Below are experts of layer 13 (counted from 0) of a mixture-of-experts language model. Rows are named down (a neuron's output weights, with its number) and show model dimensions 0-223. Each number is 128 + 32 x the weight over its row's rms, rounded and kept within 0 to 255.
Before each expert's rows: a language model's description of what the expert responds to. This comes from a sample of Wikipedia text that the model never trained on.

# expert 0
It responds to: Slavic name fragments. Word pieces inside Slavic, Croatian, Czech, Polish or Cyrillic names and place names, such as Tomislav, Krzysztof, Škvorce.
down1 [103  73 133 114  92  83 118 176 138 135 160 135  97  88 120 142 117 178 100  92  91 131 163 147 120  99 162 105 151  86 146 105 101  69 144 148 136 163  99  98 142 130 187  84 156 142 134 110 149  96 101 159 137 125  94  94 204 165 160 187  91 192 154 159 136 157 110 125 198 154  25 131 156 147 145 147 128  93  69 169 167 145  54 101 112 164 107 153 178 103 124 128 162  79 121 129 150  99  97  52  96 155 130 150 107 110 123  75  90 130 162 116 100 103 188 181 155  96  89 162  70 137 160  58 149 180  85 150 102 139 142  79 168 112 133 106 128 127 109 136  86 173 124 127 134 131 163 146  92 127 133 123 119 146  95 125 101 121  99 174  87 191 145 126 100 130 161 136 151 171 134 150 130  57  94 109 124  80  95 127 152 198 133  73 121 142 157 152 143  80 143  93 100 152 103 170 122 144 135  97 146 103 107 112 137 135 183 144 113 107 125 115 141 121 122 156 181  97 145 103 120 120 209 119]
down2 [131 120 114 163 140 180  98  85 148 154  75 130 184  97 112 115 124 108 178 144 136 170  66  45 131 190  98 133  93 147 130  94 164 165 203  77 110 111 124 125 116 105 124 119 126  88 104 163  91 101  87 149 108 126  99 129 151 141 157 113 147 137 111 135 184 136 152 105 117 168 118 148 124  75 163 123  76 123 101 164  87 132 120 128 153 168 140 114 162  98 115 104 150 178 100 158 134 109 133 101  88 157 113 129 142 160 155 172 139 111  82  98 157 120 110 109 129 198 131 185 144 210 100 112 157 122 172 112 131 131  96 103 108 134  82 165 132 129 147 111 170 120  80 128 171 147  86 141 146 155 119  77 137 128 132  91 146 134 169 125 141 166 148 106 180 139 124 138 124  98 101  69 109 196 150  90 148 154 197 185 111 118 194 147 183 177 128 134 139  47 170 175  97 162  95 105  75  87 149 124 139 127 137 133  88  90 164 132  90 128 146  71  83 185 124 105 179 195  87 103 181 119 168 136]
down3 [ 94  77 123 132  91 116 126 144  67 102 175 132 142  91 130 126 160 191 139 149 170 122 109 120 172 162 100 148 130 167  83 144  94 105 114 108 146 113 187  80 115 119 158 133  91  74 114 107 140 124 109 131 114 147 171  81 128 122 173 104 137 137  82 108 106  60 148  88 164 161 159 117  98 123 116 173 127 138  96 118 106 164 128 106 183 152 100 150  77  82  87 111 105 183 135 114 102 134 195 123 159  60 113 123 119  86  99 123 169 144 103 117 132 137 145  52 127  82 127  89 170  80 164 153 196 125 173 158 165 143  97 136 142 141 122 127 143 129 170 177 127 133 134 151  65 138 128 108 102 132 174 108 162 146 107 140 110 112 139 105 142 132  98 144  94 124 160 142 165  70 111 115  97 125 141 123 172 122 132 119 136 105  82 169 157  65  88 121 143 172 225 152 146 126 122  81 114 204 147 121 121 114 110  74 175  93 215 173  85 132 121 167 182 123 134 101 146 186 137 181 137  69  79 181]
down4 [114 108 169 138  90 126  93 113 147 175 123 103  81 215  64 148 137  85 140 114 124 137 146 111 123  91 113 141 166 168 169 139  67 106  74 106 183 121 178 151 127 114 109 138 179 155 100 150 174  82 107 167 142 127 137 117 144 142 131 142 142  79 134 117 157 127 129 128 150  66 142 173 186 131 135 125  97 108 121 208 114 138  33  63 188 152 186 111 114 157 144 139 151 121 144 110 129 135 156 106 106  87 128 220 160 123 119 138 149 179 120 127  76 138 111 147 170 118 143 135  76 143 118 100 135 132 140 164 136 182 189  91  88 129 101  78 161  93 125 130 170 190 107 107 123 159 129  81 109 104  95  66 123 104 103 132 124 101 157 198 129 103 140 138 117 192 135  76  92 166 168 143 111 112 138 154 133  94 116 132 108 151  90 131 123 135 134 159 126 137 117 215 154  92 187 152 100 121 125 111 140 130  96 157  51 136  98 138 185 119 143 108 184 168 118 172 186 168  93 140 121 109 143 127]

# expert 17
It responds to: Plot-summary verbs, articles. Articles, pronouns and verb endings in plot summaries and biographies, like w-it-nesses, touch-ed, a, the, her, married, wife.
down1 [121  97 117 112 138  95 111 104 100 102  84 126  62 195 122 198 144 137 145 148 114 123 129 123 134 149  93 125 137 197 154 141  78 162 221  89  55 150 135 120 120  72  90 179 148  89 151 137 106  96 113 145 127 140 193 117  71  99 150  69 150 149 153 102 140 105  82 102 183 146  83 144  82 137 106 112 200 168  91  80  92  51 156 112 185  84  99 117 143 145 129 143 139 136 156 129 123 162  85 147 170 112 142 154 149  72  99 121 172 168 136 132 131 116 133 136 181 105 108  79 163 121 182 143 197 105 186 110 182 156 112  43 155 191 128 123 164 129 138 133 137 107 144 112 167 150 131 161 114 107 170 123 141  81 143 126 196 187 143 110 148 109 102 158 132 121 134  97 154 137 172 104 172 156  60 118 164 109 120 120 158 139 137 137 129 137 155 115 157 142 137 160  86  89 130  91 152 147 149 141  82 116 156  88 146 149 125 175 149 103 130 115  82 150 139  71 131 177 162 143 121 141 106 133]
down2 [111 176 163 123 170 143 143  71 177 130 114 121 132 105 131 106 125 121 175 143 151  77 124 139 141 152  66 130 168 148 120 141 112 149 143 115 133 122 124 118 131 128 133 101  63  88 166  81 115 123 129 118 110 142 112  73  72 214 132 131 106 130 135  98  73 140 116 149 155 135 139 119  92 174 141 201 107 111  97 104 182 151 152 145 141 104 124 102 126  83 151 101 142  81  85 113  93 100 136 164  90 152 175 151 143 141 136 141 147 107 120 155 111 236 137 121  98 125  93 167 199 168 139 141 142 173 131 108 142 131 173  81 121 164 140 140 156 164 116 133  92  84 104 103 170 100 230 112 166 147 113 139 159 178 117 166 121 107 128 110 126 127  91 125 189 188  78 157 131 126 111 178 111 167 156 178 136  91 124 115 108 129 167 129 117 114 115 153 141  33 167 118  86 141 105 148 131 153  98 131 109 112 130 112 113  46 158 106 162 178 201 173 144 139  41 143 123  87 195 124 137 148 172 124]
down3 [142  61 145 139  78 133 144  71 169 117 142  65  93 119 128  83 101 125 134 122 102  98 129 164 153 139 148 116 160 144  96 125 119 119 125 136 101 117 166 108 156 121 168 114 109 178 162 140 178 109 169  60 137 124  95 184  76  87 119 143 142  90 118 143 101 157  66  78 136 118 139 104 172  95  96 127 142 130 200 176 137 142 104 141 109 166 190 140  95 138  53 159  84 100 130  71 179 117 127 152 127 126 135  84 143 137 123 108 171 143 133  84 112 117 185  74 116 141 136 146 123 147 173 118  84 151 165  55 185  77 122 181 153  53  85 123 121 153 126 161 123 116 188 152 113 119  79 139 134 121 134  87 124  97 118 173 114 114  71 150 100 159 164 144  91 145 167 167 125 117  87 160 171 116  95 130 153 129 143  85 166  47 132  80 166 184 142  93 163 199 122 156 107 124 147 128 171 134 110 104 110  89 141 131 144 127 151 171 110 148 182 150 177 151 134 168 193 109 155 130  93 174 136  93]
down4 [130  77 144 139 117 166 128 182 166 148 152 133 166 110 184 107 148  77 102 111 121 134 121  34 119 144 152  95 163 137  90 138 118 109 144 153  89  65 130 145  97 164  89 136 114 113 193  92 137  87  90 125 159 179  88 147  86 116  92 142 159 141 155  95 173 175 135 197 175 139 174 123 127 104 156 175  85 167 119 170 128 170 112 111 164 118 130 159 159 161 120 124  95 113 165 159 140 178 161 145  61 130 154 150  84 122  78 160 108 154 136 132  39 117 113  87 123 177 142 181  75 138 141  86  80 134 195 160  95  94 101 108 119 125 105 144 148 132 118 152 140 126  68  80 109 103 137  91 196  70  84 103 131  75  63 123 108  67 112 158 144 140  41  98 133 109 148 115 133 115  85 181 168 149 129  92  97 113 105 101 125 134 132 155 115 146 116 118 146 124  91 178 150 117 151 143 106 156 132 110 120 153 169 130 111  71 128 114 157 112  95 184 127 114  93 101  97  94  68 122 150  94 122 116]

# expert 25
It responds to: Surname fragments. Word pieces of personal surnames after first names, such as McC, Mc, Jones, Brown, Sch-ü-tz, Rosen-q-vist, across many nationalities.
down1 [141 125 147 164 106 124 125 144 160  99  96  89 154  47 141 143 115 171 147 153  95 130 141  53 132 144 120 134 152 182 105 114  97 178 164  60  59 153 125 162 117 118 143  94 155  65 102 146  83 171  98 148  83 116 116  60 139 178 123 106 108 158 170 124  94 143 149 140 136 125  81 123 145 115 123 113 177 150 135 112 139 143  64 124  88 135  72 114 128 147 115 119 135 105 110  98 161 127  65 154 104 126 109 119 114  68 131 182 217  79 174 132 161 124 109  55 115 100 111 112 121 163 140  92 236 130 158 136 115 104 125 165 103  96 151 147 156 151 140  91  63 107 130 176 126 129  70 122 134 129 163 107 171  64 123 152 158 123  71 126 114 144 121 127 110 144 153 131 139 104 106 139  65 111 208 108 110 141 148 118 144  73 115 129 109  81 145 171 158 176 138 137 140 160 144 188 144 118 187 130 129 151 125 180 157 107 159 125 116 118  55 122 106  96 130 152 128 119  57 189 120 121 126 164]
down2 [108 151 153 134 200 132 115  98 139 172 162 140 135 177 118  83 105 122  49 106 143  95 134 136 110 131 145 176 143 154 184  81 142 101 128 112  85 141 105 126 109 110 149 154  79 150 118 105 126 105 134 172 150 139 125 140 168 164 106 112 175 138 142 178 126  82 102  68 180 151 168 109 112 141 129  98  89  96  99 185 118 167 152  82 130 112 141 168 151 117 103  94 120 141 139 157  90 137 108 157 136 132 107 104 122 154  90 146 179 106 144 123 132  94 146 103  46 178 111 127 173 214 123 110 181 133 119 145 127 104 109 146 134 126 112 145 115 163 112 124  51 135 170  83 136  86  30 124 103 108 110 167 204 129 154  96 158 145 107 111 110 123 117 138 143  76 125 153 129 138  85 128 178 128 123 150  87  74  90 134 110 162 104 119  80 149 166  32  79 146 127 123 172  74 145 126 137 129 119 104  85  89 142 180 153 176 130  49  94 127  89 187 175 133 128 117  97 142 159 107  64 125 156 182]
down3 [ 91 176 106 177 140 159 114  90  90 146 148  89 144  91 126 109 105 131 127  72 211 155 151 171 148 184 147 123 110 122 140 122  70 138 117  94 106 129  75 158 171 108 107 150 153 144 119 175 130 101  74 147  86 122  99 121 115  80 139 141 123  77 163 146 141 105 170 145 148  84 149 109 112  66 134 143 140 130 143  56 107 157 186 114 105 136 144 110 172  77 141 130 111 138 131 125 114 152 154 179 164 134 125 176 115 166 130 109 132  81 140  65 155 113 157 196 112 102  83  56  94 130 154 143 112 179 145  62 118 131 180 151  94 140 161 129  96  44 117  90 158 119  62 140 130 138 173  94 165 119  98  87  80 201 154 205 164 127 141 150 102 102 128 103 108  98 118  77 130 126 135 136 129 134 105 131 129 107  79 105 141 150  92 104 139 154  91  61 144 173 119 108 176 124 126  53 144 124 162  85 112 160 148 146 148  78 150 155 141 182 135 149 162  95 119 149 135 191 167  62 125 119 119 114]
down4 [182 120 174 133 134 160  92 136 115 102  94  77 138 156 162 168 118 184 156  67 138 145 147 106  78 119 161 188 108 156 144  82 141 132 108 131 194 118 115  80 163 149 113 146  99  57  93 215  95 147 160 134 136 135 103 134 149 134 154 149 118  83 168 146 118 160 131 115  88 146 209 139 144  93 125 121 191 127 147 117 144  82 112 106 129 147 178 152 158 142 103 124 153 110 106 140 109 219  76 134 140 126 152 106 109 122 118  74  75  65 171 173  83 109 125 104  83  72 109 138  95 126 102 132 180 181  27 124 164 130 178 103 150 109 154 116 165 116  77 173 148 143 127 162 129 120 116 163 108  98 117 104 144 126 109  94 145  78 141 120 175 133 136 168  65 177 102 127  78 145 126 106 129 154 100 149 154 122 130 177 116 201 155 112 132 115 111 123  88 173 103 129 159 153 111 127 185 101  95  84 160 143 118 134 173 114 151 196 149 143  93 135 136  95 165 128 121 139  89 134 113 110 170 180]